config = dict(
    d_expert=192,
    router_score='softmax',
    routed_scale=1.5,
    balance_bias=False,
    router_z_loss=0.001,
    init_std_router=0.00651,
    lr_router=0.000672,
    norm_eps=1e-06,
    beta1=0.93,
    dataset='wikipedia_en',
)
Below are experts of layer 7 (counted from 0) of a mixture-of-experts language model. Rows are named router (the router's row for the expert), gate (a neuron's input weights, with its number), up (a neuron's input weights, with its number) and show model dimensions 320-383. Each number is 500 + 50 x the weight over its row's rms, rounded and kept within 0 to 999. Numbers have three digits each.
After each expert's rows: "mostly gets" lists some tokens that are sent to it at least half of the time. This comes from a sample of Wikipedia text that the model never trained on.

# expert 23
router:556491580494481476565449395552527428435483524567481545471449568433535502518446474460392455520579469573498506395561525463522500416492494529474589487492504570479514508454334434451625509449492577
gate0:462505478417455478395471533553563528594522467540511548455478454441465533488547523453472512459481509472473454375504508432558460574506526530465481452467527487461501436437522406503484474489537627
up0:445494488528522513521365540436470503428484500499504618438596515483525487348493518501533514469514484561472476611506519575516519487490459497435470507513443525554470478577609475501546455532496503
gate1:463489533525449547566508539399446534515465490512532558517576577535499462448533561522473502508518485558562514467442437483502495413563484526489458528505412447548521469446560431410491492524492527
up1:588499513509631555449575509435480495476571393461530554504551542565594526501507476465503531503473522546477476464513637458490450549580488483505544412530589512526585546513540507604469480451481590
gate2:498448516433498452449537549454504516570575465490477513441452539459396561505477608455499468552483496489520484495485454478520521506489480511467506530479481467513549485388489472456535576460473550
up2:483513454505510471506560508453488401552566458655501527573473502484473564521563479443448509472496491559462501526558557509483560339525502514501425572548473449585503446499429425521487489560463452
gate3:464614481531482436485445509506502443574495473503503516481463544416495487500422580493495474497486469526589472484521550461463540437500445566454479541398596603406464494491581422419454517488572451
up3:476522396479410556588493515497448457513470471516472475524435530559565460401517481538471647582521486470528539447446447518474509432476506435529568529480440487574591452490473515542530366493482473
gate4:467492525565507516533416374509428589432510563537567543487532516493476528534421564557383484430540495541440475386459526625556482505480427534532559375545531523496515533511463522499553506562584571
up4:550496556485509416477532497512496460515458545582525427519569515485493436482548462435466557572479500550480521480597482527462534418627450536543497381492453498518496464559518482437476466553449537
gate5:505563517449511514557549515466414484393597484517451397445400500507518421507515448510545522479502475443505530542471505593567546495481487373484438415462435490461519553495460558452536586494524479
up5:535533446518562524536487436456473542495565492494516472629485428624510487363515487521556484508570426423545537531450514439544465527468507542513523452516512475465498494510577459493449357524473483
gate6:520451529494497482559436489541502586475589478586487475457464493517485571500551513505420486468484519506571564505497457491469549448445541460459502538493478424489588464488526578485460462482487517
up6:456615510413485495448551489496503479460387464505507534535466446547557483514574474434532457564553476536436495500459511469492553413410527516475455461569408491534496511513450499544550464424522527
gate7:461372487468454491545461451501403553390508500516465564425538516437475499525462458566476534466507493418510444470494456411462556371547457503521523455528422516439498507552615521491440441505486579
up7:530522521498475459399607497456598378481495394463536496450510551541494418524658502519624470498500488491499466547518525477381550471493628423545462576529562540429512502481520470484525542509558539
gate8:592467522622451514455511397535522508516458461456525373432424545451490516458398408538413509457527491525455526481458521541482468365548570427405514420467495554510455514515502468464564487551515545
up8:464541427494490382400541479537502507482382460536532509398468557478506480563475557501528442501489514488439419484517536525574444479570509580536428420477513569479496528509437533598576415527545450
gate9:453473510520496482460572569449489449607497507571555513582492506474494462535546448529523448465567535464450440499595521502440432583490528434460524524558497504533545436516469502468481500468495589
up9:467565451496568489520476424506521539531481520590505455508425509573514561422432504469473533520493509480563596501562452540543539475466505557542536589419506543393536544586561397566424488477443512
gate10:467500536482552597557504480543566474517468447486432473585603421459494494559494603448451599481503496516449411472527508488479484487549534445514460538462499552468483592516525460453552534534483418
up10:500428425483440525502473506454527482422431510549492478417500506480554554489489559445456436580442635520519554478509552477474504421465443524506477457458549589546523538594540523483547500606544487
gate11:525483459581511474500530527485531618450545472430326474546526563534501468554451530503381532488527533524535512546592561535472518474388408456574460480431492483384499518557462560466508482557494407
up11:434490502511542511497538465415496554575477551511462463417549503486534497524550606463377490501495553555539521461402518507572522485534490523487512448514493350478461485507426424534400543486523620
gate12:516614543559530537532419573510379598544540472529484359557516571454620510544530506544455518506529587564475481538458441523512502507445556517496523471520529500490403557510431502588543474457572461
up12:532405502542530552471485486537425417540481457544479433422450527556446474534410513487506425462494565417483564524523466460442520546462506406475473520480587548473559594509537488482512492501525534
gate13:428430555461439527492483492487384474472548435498509544469518557492474510520501506470528505527467503513525511446575511496535488507527594478589427568560462504516510515427416477499556506433508510
up13:453481670470545531522457524460509524524531616532492430587497556488420527466515505474468506425395565445527570502430521590416565572503474492505540432511434452515640537424447530509522495539420498
gate14:465516484482424530494517406502497563466506533496510593553510489498419483552451469536504467494566561512476496554466457584481496485467531508556620386449479386466449523443489428551579496454480585
up14:462543569501448444486438586475561456552469526477460510459529542592480467455512469537504507523491464414441479434462568533556490442443565487547543517465473463544483567575450595432517525584481482
gate15:598465596559543471519507418467525573529540495468555513471571446431495458475518456503566557520574444537576530606558515497464481416469459538503474447581499509556458599426456454510448489504526561
up15:466620539452490452453584498537463533446459601456483509479459498422492449481364510537539441528483463565585539468423537546586508599512512524453438477486493485555585462562456444495468480560513452
mostly gets: " text", "raph", " development", "Note", " list", " process"

# expert 0
router:469533478526485469567514439540465429474490506579538462535538505480488522570553461464499526519533439622424535440496462480520503430518492535587532445426532566585478580468407480534525558414485536
gate0:539434510483424503528549385479526594483519515539607519480496471431555473420508564455435481519488464540526442529552533444488472478450469496629537521511515508467528543620424531506489443455527544
up0:435540525517510492574512387451502438576540538423601494393634477553439478564572468505475568514584522398446429486416479437537463455521560509466498511507549456348490543446480488593437459467570407
gate1:446503519477312564458444496521522488429474505470496454567531386508466545467522560494553531565523521465520460450558528524507558458517517543479467522522481450431436520574468557475486481543454458
up1:454450481541513485539564521432427570442514623452447484411498443517563486520453402475483467517509512528515461527538519525558369602531543412449545510525511524455477464483601424554525543450399537
gate2:583470486507447456487494456475548469528469503484473428553548485471532384602505444421390496541419526518572439478497490445568484474528561525483475584467464445467424560499483497435521459418496471
up2:577496589461443503579528496587515451456528482516453459574504361500529432522504567506473536619583486412540539455553525507518564507558505450565564523498455459503464554611468482462545485442493552
gate3:425493501527448526527417397460617542609503550478565470483450505517471521433446499509520529424550508532518503478463508471461529621533476479549508511540500558438470513575604488565589393522501565
up3:539482559488531532483464508455487443541413379515526585468484477491523513527569511426495467543462532437590530497563535497476458602487526577427547444500558501516529443434452534562447558487564488
gate4:365505595417515441499485498493448546497518488525481487597531460514503438389416523455466459569496474375478475549471472458474404494490513518499500517518439400578455459533406445582503479469624528
up4:509503490552562455525488428583404433525491475519604402498481547494509488492523583468464506478492478521518407455498523483483531453532528512515469472519488584533458436467553486561516482522551522
gate5:470541512507430509470450531463492521523460525493536569507518474628495360480489565499562404483498530543559509487498561498485481522448474536539554534468558515548548394564523484605514478396550588
up5:478486490540484534523551494510515485580510405505546459479521548435490506483523507505498554497485522493560447525531483624483471379536525451382465587538548507512489498477472522542495502585446506
gate6:543541530498566531525484535385584518464483509484515479492460443424512403442523562470609491459472381549484518593436488540539466534577495390526427545404519419552516608536559512508506409505421540
up6:541436527579418477522388446549531501455526461525533480474507518554570480555495466515536362571451490425538486474451484508486511469490523549489490640530464434494388600426501494529506487522557559
gate7:492478552427485465460467479502508504486545491514471468511505501496433537498534501447527432496511526382512527453512561527497526627466477510438437503520482476452469504524541509532489447451601508
up7:472505440532507438563504519430587498474434539481538488392478435472442579451446434453410498391402513523464516493458447469511438503506512485598523591455454435402485507518434553542565496616447451
gate8:541585492480452469531490440527531551515454505527507520535446479493390536530505385547527607485394453479526510526445459445515545540480478466573459548569461382506534519485541470419568558527592436
up8:492578475536562439536470489455549519525471550534403420478515508479534491481552542445572421498492454455471502444465555508485460593517509436579520460538496592472551471471482403506464485469536460
gate9:461444454551541440485493565506576541430471504486501492436629526498440509556574451536519575481524501469495468472582449540516553461493595502594491509575464393515594469516570502452479486463580543
up9:503395487502516544501587526476403547446447467539503485478513554406478490548480533620509476536415532494477526535496425420519426438458489492513449478498445557559487423523479543463492527489455494
gate10:394426452471491436389506469475473593586500483522583504465435541475472564511596497509552507490562515516478536424397530531481457500479497519546586533513461486566560482477521494432418526508476529
up10:491520572458437492576531508527515502396476499446436534535538419591582534586490504475550535511487443501491500495554459493511444508575415522506491493564511485462437455454420559462507513477518483
gate11:462498587542481558541549537451506470438500423545399547426475485470525500505503553525476469515526505449505503478526529499565448522490519529553494531549490547442440539439610540468445544475403545
up11:482538449481447535486560487586512513499479479416621487462510522433607499505475436531512489468514558489399452508521424451568471561563491577486455514530431463529428529458527595510506461553542519
gate12:529467480468525579487490570533454476454341479575466527483430462458487501557492536527489432590467467491469420532568479499579504563536499531498542563583424529404545478523466587483459549408444550
up12:511558423518465514486426575478436446504452438471465478533477496508479398518517454457523560472462457418395499593458568552470565627521450506443567500542530442605537546518560526532566487520518490
gate13:580473516479387472540552414417442529498415484555444424437531488502447477529463527453390369420498502499570489518512539451551446398511536478510611416523526498491479545503517509522518521531519585
up13:480489549497602491501553515569461543541487555494448487505482474572437436418504464550553418486384500512532548425547488440372535456527395464447471516556516407524512548512477422457475539556471468
gate14:485523478399482365556514523528503414567488564508447501389513467571479538437588465441565545458516496516603488546474441498502525509429472406592514551508404410515521398554436548485434534438585475
up14:468521443450533458566510505604581459445602461505537495476500585493537512503470475434564452432509474548517499585497527512560471533413344495537493475447562425551546518567454566395496504568481532
gate15:455529544553446469499410425546482570476453488486531505565392515550490462483469483478402522503475528543535566496488575516506421497524503540413517478475447584516459466505602461558501564472461478
up15:439555502546466520481525523475474516533480545504520441499469597571411579451598492428575522569494514477535560477506469500508568486569604476401533502501560485535476460542440497502511539509438522
mostly gets: " its", " his", " their", " this", " the", " these"

# expert 12
router:531460538539527489515453463388536567502426542539474489567525520551495570523488469476477566523492458487535458527425434486484498521509480539476450486507541545527536540439505419542489533645526467
gate0:474487496568500564424536572466446354521464505553559496511443434500501409520541508534400543479489485498640450398577456605412505484500518517513541521547489561527598692498492506478553554530561598
up0:404472423529474526475517507494513469455508467448490463550522505461476501558434440592536450451441462528432467436528550536525543554386456479411505538535464545492466501427493453559521477440542484
gate1:580488455530546538518462532506491418472550528513599477571492603483453583445502429373487538569602566502450480455477557588562432479540439505493469409594586540465519463519428461530486438533487482
up1:503531547527422456628468449490565486577502597567500554505428479476497506568506481528490469562561543577463471518513621437478513484471565459450491540430467525440528433522446466414470481460507465
gate2:394492530588489498509517532461456572512427511462532514452542548553561515413508493441486545441489479558407457577558462557518423489495504540531496470479434502486472453507432442497524453480445570
up2:506514556418428476425505465552467533557444475562563449475483521478569605520578530517465541457445560437447432505536520512407562493528482578581441519518424432468577494521502466452513445395461475
gate3:579455514524523503437488519486470442505494552575457528395503559453565579489481472444407489482499508630477536554464484539507593467555467493428475521412468511569419503496441544482421497497514565
up3:535498475543502523550483550551497442472432527504434433525449457437442561409516504441568572529515473519457471390443546538555455435546516481548388495511489523496538460481562455495532500493528553
gate4:449545530510536425444561499463539515467432483541493458482517447443502479485525459470531484531578454398519484373547449507469524551463497500481460454494482597501537460510540527481542515474507497
up4:494506466490476498470536467518497534468520460499551435426473521529498520558564511502446655489529520511485457472562474470483478565418443496560480600512511457484479561401502450472563471354420451
gate5:461541575564435528476520446399465539500506584536550580445502517462497484446553505431505498496513533565414451441461460513479540417476416571448502584581583518481521555496469562464451463492525530
up5:346391466522537502543514569435514567476414484487572459515472426547497564455516475446607533450603507467547442479424549463457518481473498628621586489496521523515584523529390509453543490551424526
gate6:505550469533534458533469510540529525600548494457454546458540505439460529455413508463609445452369590479507517510460513562506386462498501497510470479437537444552517478473550509495449508475484480
up6:492452525440513444475488542526481446367551514594554565536422549510536607511591551484456523493508552436519518529439487551538440514429458488582494481600552490514497439545484545511597580607485606
gate7:454518354479499498598556611547529459561496466493452574544536479527563425580582519469498478576519531514477366463488521426530600479532418486504546397423541482579550514516423500503474498496450600
up7:526557509483528494509640472541519658467507491530499410472353570493514523509499542413513504565502443525542489577497527491446491594495511579552543441529530554470532568407617500544545502453604565
gate8:508475502492420561523433575509510547526471474501420550495480453539493457478556449531468637564568526395574460447493525569459515425516413515450445554481613540581458455516404462536552498447568452
up8:489541584489528446484462474525530481469535573461470536515565478538512514538524453507616296370504497419544507564452466476445542497455526526444492564467539413416512423511460479412574479554470498
gate9:453423507384509535603399579405566455453549478499498534502510461481447492560529468476413535522489507583531505512488581435460537471519617561542504509501570583435623536519332467590403475592428537
up9:535499495519547492474422514561471482506433481522460408533475567529485544425536540633431557512467488542530476552592429463553520468514413541573592561532396543494476474440514507522514468438575545
gate10:486585503529512464559506474549404424490450536440427501485563567602512448538479457419432632556524521522548440538410563531548396571598525498466541489481509496402542537563443573531549457571521503
up10:496396483362509472523530525509528555491477531453513510472478457513521471495554513583531440531533466490461505541532555502466538460514468453505472403521472484617556521508473552455523502507560471
gate11:449505447494453472419589408557518489420415497502566483509540537464535556425504560545541544534546539504414438502551408449542445515523546481507408532417489451470483443536540454517529377402503553
up11:507539485523532509555509553513571431460420444449485549473485520538441490445515469528447431520503469453448488403446542518631578478528486499496516479507537488419502391631516435529549643544483504
gate12:522535617470408469437508508503472471456489589489493449616493490572531493507410502462464566542511466452478482475448474448517505493545540605486498485520421510515467481529531451522567604461556506
up12:530456470494487475422464514357548563522529550460436494416516519530539404576455422528523524498463453479557616513584490458555474523469500414583590518530510434450481517408456571483387387474450557
gate13:591430497610493467557523438636471448439522501487576480442486498572511543417423544545414604533470523399482394570460541532536584503463523443519471471551506503497463458493528556489505598418633517
up13:563496447443482501527510587501531577501547487513466528465456482558530517452558424557611535507431443562503395519560564522522456539483477470457632524570413532543444422492401559558503497544490465
gate14:464495527520587540546460468555457466524481443441621522461334510495435469468578440480525459434426476512471636510524477484463477544518473578579510476455588511425489441447490487506526537545473546
up14:470633494410436439561577448518583433495519518490505560475478467518556428504566539549397583501534594548515562419490523563465449590472503527465467509438517527415491542577592476494452511486485487
gate15:413572585489487425532556410542500562639495507521508463434511518531475511498470460499532436574536500510483507452431455494459533491573447555575504536578516496483441482386547473436521472529532587
up15:529451481435542525472486513489513569511503400471477537461474516496546520474469426495520498500574580557578429506523424486455504516483517549536507409555494563535416510533590483535480446479586453
mostly gets: " Although", "~", " ^", "_", " if", " hundred"

# expert 41
router:449476523514408486516514496438542423476470496518505511496587487486463532591611516481509526534556450459372503551502428478482507548499459520502557452515545460507563560397451506578551499498511466
gate0:616516496461438532517477490475607530455525557572527485398567604544519513435464524519425435524583451497427533481480459548530469509515431388491491493509568610532546538401566589446551476456472535
up0:604453504477565597550473540505508486412501531512456480427493513540572463468485500535544546472595442519508618530490548553490538458542536593479527603432509549479451506537458525478455486452547522
gate1:557505361582541528491538480602518507472480455485434468510515535536459431456503412489487568466445524530424512474532409519472484580475468529396498540478448484608499572482503509535491457440522527
up1:492439519532539544493425559463377469442460459510589514466565578551516522477498554407509579461572562482479486522570479592489513510565523495497450576412509425539482468478555551471562635452561419
gate2:454485521537526508491473560463558373530558473559497510449442497437513476539498572497523496443475439496451523530487542449484605463498474561565459547575521559481501535436516507500468499441481527
up2:479478464492519397480494498502535498475456540371531471555426516528552534434554495469549508567592476536426525478583442510546543328481462523482593468549482459531523470620467543553483468492510542
gate3:515516479400498475478461487423489569497455487526504576474393434487363427515508485581505513507537448512525500548521426513490485580516480534436432538545524562528557503585489479517433540481541570
up3:523450489526479479469543502534473463504508561505538443493481438495550485601450390517538537448480542510483433528460458525511543494603444429540484418454489592521458546533550462583544479562436544
gate4:502603531417466504483529423435492578407528546446542537488453494491429543530568465524508467563509460624630511454466490528502470518482489546506527467473508498517507544543467446486572605528563515
up4:528514535522514491492487474433488430526495494547392425517492523630492504427483513541520502511477649561537519445518496522473515595518538470550462536498570519400518460509506509540477575476411481
gate5:518520511478538520395456496508513506386535523508446493421472461450394519434509598485473560479526539491535397511588523429569513475563443426435522427605492487505483543476561571399557558558433472
up5:472479499548522577565481454517469496500552490517532548531545551558518457464481539470506511487544488603495451575520460521496510534572468447518464495406603503537538400512578479455463438459459522
gate6:550533465504493561490413489489472474515450446467577474532417500515588544450504434554561546397549514525431479513532401527511374583512464512584487545488477423571673501507499492511518430495594508
up6:469470537509510415485536491587572483522549490556406528452592540501538435505451565440441547543478570484433460498502599565478436472414545543536438486465469476441519566512484617477481466569507575
gate7:493407456507446443531467421513531503482501506609514514526580597547493525447562542513475496466495466471523402530512450478475383567542502482550472524434538523423545516463407419514441436493546538
up7:467511506529608485500453570426554469480551462539631595536527533510475510475412420513490523561425635500489471455536537514386508547581451533469502381455473399484417449530331550523541484458532462
gate8:456519563496434455472557502570539492497481508509467480455465475469472428567549404427492549485544455483522472507456473463545469476481475471543557610461600477486572468493483523426496569468514474
up8:457553499425529473556523343434459582571487565439513515521524503528475516530578530476425497404502460506484516429536446528533485536504575466490559491406466512525544525450608570583489440596511579
gate9:548474475477481539487498377497508408555496539510470472451545557480589450499487458461421566433531554587529565450476502393444520550473602485467522483538512436503513471536598457420561501504507550
up9:595518438476566483504440505531521474453447542482479477535501463461497576481519496545583550453502502473547514606539510493581433575539499549525439514462495519498591508470533547556519568578615540
gate10:479466532448478545436477562534476455476457482508510501535502421493465522536473473536550568460514548469472516465442489500491533502473511422485537504526582592461409559491478392442515506533557547
up10:516506559501501441543443536449518440415578526534499407512511497462534598602440501556608503470525490481519496505513557419507573505480534562534529388459439484526442447602514556430419491541473382
gate11:519471521486494417516546605458488508467526521500536462500481469427502426609470590546441519495436502543515539476585461528487459456511440408507416527556478445468491567403480504440467535455518364
up11:501476472553521501505476613545615527514523510510456466461368468510571520511544496495495437461550559505574462514479521524504528465444567472534450473566468545512547488478471449442422395511406446
gate12:564463445458474407453456512466514483391529522522494632530475488383448465606454485433486583440627559550504543603541488586543413572450486547537500551534564551549527493472472531528538530426530441
up12:461464527426578493455534510547475589529506504415558466499499524509541499461472523487456544579481426536478477624587563621491560493466551526476626508592466430548592518476415472521535594450511485
gate13:461491500539529507575555516537511527433544459530517475493480542451527507479531522518444472608517503489477472576568521500511526504502584444526437583504546509439490490526449425490458477440499495
up13:447435499568538490578437422563521515526505513441514533555504520574543551439469452530497521389578497474475448552513531571458486525490581461410595582530520519550472542475543478406552516503355476
gate14:506493457545482446500350539491434496447433408480493488540477457383439591541487425476534543459599502459482420550424495448479466519494561578435563416545515523440530498489504524432459543500496554
up14:498588408501487509499526499592592470500589496403447481550480501585500494492595415427607457535563504499462546498415526403486498463439536585452555517455548462522537462536436367559492520595485425
gate15:453504568444401368529533527573394415430536480519551452444454451483471537563525427497551458518467557477553583415478511446513553550478517529480387450516539480469486478487443472389439497529403554
up15:449526491540468497435569530575439541441453434538553526548523557515436525589475543577544520561500539405415465537530446485534557568493574605495472504428542483553475493511457519579510438462482651
mostly gets: " similar", " significant", " based", "uted", " large", " available"

# expert 45
router:475497511542563507507464584382545503492506512507444459499506543463477526562555469448518560526491446505437504535461465460452534419550476502518610431476544573508539529495520510534453529434548515
gate0:495466647532466492467451538507562425561503575513445459517481463408508537496552535459390506461438445516601469532547489488541521492486495393576503583532521432506463495427594567449503443482493544
up0:494468497443522512460462440498485578486507454482426530429507532547476538532513517565442557458509511515500446408523397539581519539508505517486508500502497496569571403600468540458445401433542485
gate1:462519503509547452571420449461492564405520473497491462480412451454512541554582556451533545522479555441578537524531515446480526493498520569378536504409530533497510598519498505582554492471528430
up1:458498593439432529484519469539571437455458474433517551505540557482465493535471512452444500478538551487437411554527454563457513470495494466499497442499493513435523419530532537480344500497563507
gate2:453540471500529399486508563468486490548526478466477456553468490485506503476613465443534481445450400542481504473471572536528522431412491541455414446497517513567530527608477521507579598500531491
up2:515519464424500396490490503599448508608567444517423577512500538445527499574557494496580481443487513478494497429535346620478473467521425452531549577477472491494453500512491455512495520512447436
gate3:474535404571491429577553495471524511469479526516415537521467561432517583524478424536491504500504458510495542369538506526575505439458470481494452463482530469449440437466515518455482477418457554
up3:463511546574430535524520474556556512466457518546533496398483521506478486580473441599440561510511523365550442545506442534509432485539525552534564533435445560494416583543518427555502474437489405
gate4:514474488548504505595436567504517480468493414466503479476492560475544501452523481533504555552409407492469429535534607506539622543491493529513571598504497461562472482486526464494504518552509518
up4:428462497486473465572450459501459483500559525424521501480474430658484458641607459446515502523492519602475505464466484504416532483525534446476400415473467461521476454505575537491546454462539575
gate5:534431529508515521569458485488487397559653506516505443540523562453546515446506433497537451517512487413500485576534582471553517432539502503591493498433529514473451454506506485522442457480506479
up5:519523444554431492492469518543474476472420442505467572512545452635478492422452479486521473376566521511527593547440593506471478518579510532496435455471517511628534407562523492481515504455567429
gate6:445534556547571380580449490502452539441556532499493465479487490474477548537392500449509526436519450501481461496528460532561479439582474536497460468546518574548458402520480511473478396496497519
up6:496460538493464483424487543546455443521484497501440523487558456531495483548407554512467497525470403444477496595574481453495437431519504506416536529581474505475435491487413505564485462470527562
gate7:496497553463515445490451516625543514470518551502504531494488479442491480579479485455442494487399485490506499476489554447497518473427498538531591474555433563482515528445541519540516501465507512
up7:470399536513567579498469506474525463538437502493546426478479547469603638486521485513566477491531477369583518481466517497524496458575549486481518457505493599551596525563494469586493558553479576
gate8:504473440450478535599577444547620467557491524514471498570445535530552521557573461528531498529486505400485448476447488501556521579513520509499483550470583458371579543454475459585495465470467483
up8:499487397425523524455512556421488515514510409399584555524580426501517538471544461520504458470536495499456491520503557569556478537527440463545549491500551575488421544459507412564507496482489478
gate9:421566545425498471524479533428394470511519512486404534510455514432492642600519513452478593558480521553521485567491509501625539494441552472513678579500545464566530490458504520550494557506479570
up9:447468497455481537494551561544501526427497504452530466426539496499507459452535516488670478534531419480520507428629473429513534620430544537449577418489568524464557415597524468532436547574539600
gate10:515441583501570510572524458490435389506484517545434451592523480546473550492563494391485473578541502522497464514474513527643394508537469477502573409556466535487466492485400454508422511426563426
up10:511394563584542568592499571561507482468488522499519531455512421530541417483516579554541484476508391549494485486492480487565440413456515431529419537496515477507456474607528521519461448550456449
gate11:621486533514477435455478578366543570553500459533539497580543449458547481441477599457495448482422534532430527510572513485527499555508537519550454461463526475470496452544434406416571503430535459
up11:539447434467567455480393397602475488567462526537502474443465484588484473578505545419491449466477362489517398490550534547483483505367438430461489609451561415389524538440482444502600519504513513
gate12:592499566553550502411540488457578471459535525518571409409462536550426569487513489512449495521497556551518490513522517458461561470510448537592560538540483539533587506580546523572566452441492459
up12:471542520605450462583491461531437496602450488560415514490563566575544482480497473397459497475459451579549467493475552428534552344502476418558552618494518477561450531531511447505477574502481531
gate13:572457501459552433512546601432560500495585514547445523402468455603492453491428513521523448464469452412437496454508495430417480533478505429442452489522528608537532504583466493520556570565475528
up13:489542531480531486522491456393551528496455536447476447608564497526532530487472513416479540425517502491556500505522472501445540434508501599466556494532437473507516484572570589531537554476497491
gate14:520467513565566460563570498508569367495520453563536508491506539516491423565462488416471515471540531471509563400475577535489564465423486513487585455488551522575486480481504509553578536491451512
up14:445441488479520407455527525490556559539503374445467607462470511443512509435457482559409521513556492478469499565391497518569642554507487450443523447481479466465515519503482410495484460540511531
gate15:487477458415441427482559440442430424479533488437524486532552478425519437555567470507530613516478501485558504506503493524519465579582403486523473535486565606510500524448479592530343490504400449
up15:592484561432450576455504518522614490514497485514389487471484523505439528490438594440545504501527445514526466462585520537458454462574546522504475490513587399536492419470478503464575537478520518
mostly gets: " above", " less", " beyond", " more", " below", " None"

# expert 28
router:450441603533376488498442394470576451497469541494468499466537550479447497585582442480532501491544496521497459452441479428406547470519467587536562460498553471498506526545479434520519498392516509
gate0:523474524515440476500447499504484424521459423591434565471536452504513459447516489523518486489445448512518461566540402451504548431503571519486503422505555454438600491493538426527460482525595529
up0:432517549552471494515468495464550484453444464408440566560534536536489432375445557519496511376539443448519457485398498468512654629607421447500546524517509502526496561614585514537605460542489565
gate1:532520523484465472376516396501555461557501551528542508457462527551534500448522461519497517474472551558447485606476545523447542550550620506498486488540565466494395413512482375482396532512486551
up1:570545513594502557443524461394448506586531472466434552499492452598476474511549493553566479486420404490492515519479539484429493536491549452421521455522495537456523459545428439414505489546415423
gate2:475477525563489532443508424507495400497514468523454502454568567492473519561490533551479386501477579477540404407508521502613572571580544489592463505414489473452590413452507479407453478531518524
up2:584462472454523584495468611488612489569478476606556494492537514576570549503510444565518533594593450517461537574429475518548551484555367498440502582494511517566495518518447435587440423453507567
gate3:576499525475516532487434543481510485548464551465483416568470483476449555477470460517398566560524464627623494535455564434517516539520551414554510494490487504505491489498426555446513508553480575
up3:427564433417520467481516530435501485493626520559512519477464547553527530517520472516610532479487504479431498437531522501458456525564533500564484447511479545554473601467456394445491555455554461
gate4:509493570505372508578525505516470549507485431545540448525540386535517431590480446519434515509576566415473487516555441439451528541534564582455583489493498519514530472468544523506536517445434533
up4:493447509413498563443607420492443477488403487474438538507433470495547517540521565505453472520574523474575469458566426471453465553486429555540475461492432439430564542556568445527517534570491488
gate5:569511429471487484478424561434569417453480478462578413513460478472562386532537512554504492488520504452498421515523549512509597510481517483494501491478529490534520494519548558494575537412645437
up5:523585603470486466490549457489458571434459595538473522522513484483553605551481476575529473404575448469494450560548458474474484551534527493448570449529555572565484473548479569563451504498497445
gate6:536489511396589441508475528519524544496499485515493488488459523460478404359478552515524478460564519511585569555512555478512546548454456573522525506441565581580457522603494453552556490498557557
up6:475587498508413610566454485531488546492481469453498519536475482450493422449402473519514537435449557457473615487476527454523525479475463553553526560592421502466552460563469558551562458424452436
gate7:490509399535596479510541491513483534445546579568452467444479564527416541545500431590498486528484514514462498520382450513448493434493458526565494487532434541443563427433555539488500451494464460
up7:626560434468412493471421465438569453441545497453431604478492561419501539506529488470512518546484493503456508475487511491580534513487568517510501476510514550427502475578486502551506523519458488
gate8:533461488526532498482524487605456451557504502530510472541542557492445413508401554435400634446567537506493505578447499497464489469540493455502508457416493551482448466521533561519519483564503536
up8:539540439541468568500446411502509479385449465468457468413521462461509434494457501616485582495515543464578504486490484542479456441487454528433490467566538547517513500494470493443435462425490416
gate9:539501509480445618410575498456431581596523532510463487469581464552575549505499577505578489571466489552498502520473497443502557517475444639516448567455454505451546501466504341445532430421485512
up9:571484467470576419496512534475485460514457467531572514461613453447419510448547600511444501414523570516508414488528504467334534479472489540474586516494556449530518444566547487530434567443483531
gate10:538463595593530537479497490380577482553497561493510588435554510540513493608504467461543479448434366528409438551496581458399520523571505474446534481502558478470460451468426426485504580456511494
up10:493476456431508485494437632406597430458482485487479529535583368546540455576564510570572576482569499475595430496494413472450530497550522478520512526363473491598454430557552547387456569448486460
gate11:475563491481572485548477543459527514504455530586462438563475472482422539521486459558562521557487522512553487477488502434554491553579557542541610476488509574520510459512544434490501536509605461
up11:449545467532484397541515498513396560500408505542493402566562549553490440526551448502519449438442510465541469555596512514443457492537558477499489458674488539514545501469497452509593471407536483
gate12:516418487527509496458472519505466510504500489524523453538526486581488437499443480518421525515526511505612469469460447552470421606565448563591455525493441532524469584549442472501548457523524420
up12:574569535542524397485650499531524512617472547521436502463522493611527475368554540484524553523587507520529539456472534467413454434490540536492616479500597598580547483492566429375472531454484469
gate13:475469496538456508436496493534544566521509545488450375553516550492518442413498564528508563461526524416429450503505561432455555515487613460515481548418467513483497529496512434632500499535498472
up13:538576422566566458521434457548582490498528513525434492550558532530507461602390562537519560472518483498518563464422469494470589442504516436451467443471491498398587473588502482531493527471491489
gate14:416515419495498448508539618487544593571520451555392443524433581593552463515492495565504550533571475455533520528513481477527524508488545429500501497495515491478554444522529422530428497497515484
up14:484450501466522482386504535641412546481452461604531544476474501550456455595428486489463494464497497594481581490515577516587459505535513502562386397483465498551586585514489567497532520504565554
gate15:506582508426507520495484497568563461473559555451485450564617549442533464443487498542535474459491528505581518553523501520512500580546622485537514447502477441491406463526405463531544588476553573
up15:476524551488492486566536501479473537542482439435550492509506480476533465463474495539449526417574527520494546450499473532494516510432508568529485440491530520582546550518516587566480504504416455
mostly gets: " appointed", " born", " taken", " footballer", " designated", " became"